Weights of a small mixture-of-experts language model, trained from scratch on English Wikipedia.
Size: 14 layers, width 384, vocabulary 4096, 63.6M parameters.
Experts: 320 tanh GELU neurons an expert, a sigmoid router.
Below are experts of layer 5 (counted from 0) of a mixture-of-experts language model. Rows are named up (a neuron's input weights, with its number) and show model dimensions 240-287. Each number is 128 + 32 x the weight over its row's rms, rounded and kept within 0 to 255.
Before each expert's rows: a language model's description of what the expert responds to; "mostly gets" lists some tokens that are sent to it at least half of the time. This comes from a sample of Wikipedia text that the model never trained on.

# expert 15
It responds to: Hyphens and en dashes in compounds and number ranges, such as fuel-feed, all-stations, 2003–2004, 75–63, plus spaces, slashes and === heading marks.
mostly gets: "–", "/", "+", "itional", " up", "−"
up42 [163  96 197  59 135 136 113 164 154 144 138 157 127  85 124  81 110 152 179 130  99  95 111 117 162  69 135 102 139 163  90 146 122 139 125 124 135 187 109 104 137 114  96 137 133 161 110 101]
up43 [136 123 106  91 116 118 136 115 176  93 128 150  83  92 133 117 155 122 127 150 126 137 126 172 189 117 153 132 150 112 140 119 130 106 163 176 153  97 132  75 141 154 151 124 122 107 134 124]
up44 [106 130 116 117 100 164 152  92 185 165 126 130 111 204 128 109 121  69 155 131  76  96 127  51 119 113  96 143 167  83 152 100 106  50 115  88 184 159 135 113 104 119 164 163 138 125 143 125]
up45 [164 123 140  95 120 159 118 135 104 131 122 132 133 152  93 212 146 139 127 144 157 141  70 122 123 166 146 148 100 150 115 161 208 186 108 131 187 128  95 125 123 140 124 155 126  95 156 154]
up46 [172 123 126 113  83 150 161 169  92 125  69 157 108 113  95 110 155 216 144 137 153 104 136 169  69 102 102 105 126 182 120 111 132 115  39 113 115  99 165 137 138 123 138 135  94 185  90 153]
up47 [ 88 196 117 131 178 103  86  62 124  85 128 135  86 101 175 155 206 160 162 142 150 162 124 113 122 120 155 128 146  88 104 106 165 101 123 161 144 145 103 106 106 158 109 118 114 134 179 152]
up48 [178 156 134 126 123 159  75 136 101  92 109 133 151 138 129 149 143 190 105  65 142 105 111 123 155 161 154 119 129 125 109 107 144 141 163 122 135 151  98 108 141  59 114  84  90 105  89  76]
up49 [139 132 143 130 127  61  99 157 151 122 133 152 172 176 158 150 134 100 155 117 143 173 143  99 140 104 181 154 132 140 117 129 159 102 153  90 102 115  90 160 219 116 142 118 117 103 120 138]
up50 [135 103  97 177 134 157 109 160 185 131 116 112 163 120 135 166  96 113 166 147 104 151 121 117 186  79  97 195 155 110 111 166 187 172 184 113 197 132 170 118 133 159  77 111 131 146 149 139]
up51 [107  96 161 109 126 181 131 113 152 135 133  99 137  69 164 121 191 122  96 157 185  83 130  81 111  97 162 183 131 102  81 141  99 143 169 117 150 107 132 149 125 112 134 171 122 165 118 104]
up52 [132  80  84 116 124 142 181 145 119 186 107 166 120  97 195 211 162  86 113 129 153  77 183 175  64 191 103 125 147 123 142 119 132 106 167 103  92 130  83  91  58 137 155 106 126  88 103 110]
up53 [113 193 151 103 143 129 118 166 100 109 144 226  65 100 111 133 142 141 103 119 139 121 102 136  82  98  98 139 127 132 153 182 140 120  94 140 165 154  93 184 216 149 138 195  76 107 128  83]
up54 [146 142 106 133 141 107 122 154 142  85 165  43 153 150 153 115 178 113 146 148  83 118  91 150 109 146  68 139 133 125 197 142 164  81  96  61 154 157 156 144  89 136 142  91  96 121 103 155]
up55 [124 182  99 147 105 157 162 145 108  81 165 140 102 171 161 128 131 110  78 138  74  99 168 173 167 179 101 102 127 135  76 207 120 159  76  47 177  90 144 129 142  94 135 123 116  63 152  89]
up56 [ 78 142 110 126 147 130 136 186 178 173 144  68 109 138 115 170 168 160 134  97  85 174 114 123 134 123 132 128 125  96 140 109 115 165 128 168 144 126  92 128 129 138  81 133 112 111 123 133]
up57 [197 156 139 140 150 129 130  78 137 131 126  87  33 101 148 185 189 135 132  27 149 131 159 124 168 129  99  76  95 113 151 118 128  96  78 106 144 177 125  81  94 104 135 141 161  89 126 100]
up58 [ 90 170  67 101 148 150  71 114 166  27 121 112 175 139 114 139 224 206 132 121 107 122 155  76 109 147 135 118  91 154  92 116 137  96 158 180 139 157 101 161 110 104 163 121  93  83 131 143]
up59 [130 128  58 113  93 119 128 127 145 197 117  97  76 145 140 102 153 136 120  91  32 149 140 142 172  75 154 118 108 154 151 163 157 100 168 106 119 138  96  86 110 152 138 176 140 177 115 141]
up60 [142 113 106 140 160 101 127 145 156 220  84 109 126 142  81 118 144  71 114 137  73 124 155 202 122 113 116  59 125 124 146 127 132 184 141 105 161 140  75 114 110 147 109 101 130 120 145 141]
up61 [ 95 148 172 153  60 108  55 124  92 186 104 114 146 163 150 131 105 169 117 165 174 104 128 157 185 183 147 115 146 158 102 140 125 186 107  85 144  87 105 129 125 145 105  90 151 181 166 124]
up62 [182 146 152 101 123  95 134 117 113 133 175 137 129 139  82 137 125 129 160 112 107 135  89 147 124 124 130 158  80 111 132  44 177 144 126 133 188 146 175 138 105  18 114 123 134 165 138 140]
up63 [186 167 193 151 148 128  90 100 107 129 153 154 118 113 109  94 132 173 140  86 150 129 125 102 106 113 146 211 142 159 101 112 118  52 158 129 127 128 114 127 102  77 156 107 115  90 163  82]
up64 [117 127  89  88 143 125 168 189 123  91 169 140 180 132 143  93 152  84 144 100 210 125 115 186 171 166 107 159 165 128 103 109 140 150  98  57 121 133 114  87 101 108 136 138 124 151 127 133]
up65 [108 118 119  89 128 156 155 114 176  91 145 153 124 196 138 100 141 165 166 111 117  88  93 134 143  98  98  80 109 103 124 151 112 147 128  85 139  60 103 121  67 115  94 131 130  63 150  69]
up66 [138 101 155 125 104 137 129  94 128 175  93 133  79 126 143 146 133 124 146  97  88 118 148 174 140 163 117 134 146  95  98 124  79 154 152  86 158 112 139  78 153 130  41 119 150  92 111 119]
up67 [146 107 112 178 179 153 117 122 208  69 118 167 129 118  86 128  87 109 115  95 157 105 133 128 159  96 127 152 160  84 143  77  91 164  96 137 136 156 145 102  96 117  57 157 109 222 164 118]
up68 [148  87 151 109 191 149 158 106 159 167 154 115 105 112 123 184  98 126 120  81 132 169  98 156  90 181  91 130 116 139 122 154  98 138 144 161 144 115 139 193 124 173 172 129 161  58 110 161]
up69 [160 142 142 149 123 154 157 113 150  78 139 148 102 174 130 146 103 124 117 134 124 181  84  80 149 116 112 168 117 209 146 106 161 121 139 134 139 125  99  92 156 165 132 132 121 130  60 121]
up70 [131 120 162 136  94 186 141 141 146  88 117 173 157 134 142  80 179 125 131 134 113  44  83 138 164 172 152  93 164 111 122 103 156 130 142 102 159 147 146 143 143 147 123 138 153 170 174 128]
up71 [ 54  85 127 100 151 141 132 116 120 137 141 174 149 165 119 130 135 104  99 131  65 149 122 117  99  97 145 101 169 137 173 123 115 119 131 103 177 153 111 160 106 113 182 178 120 151 104 126]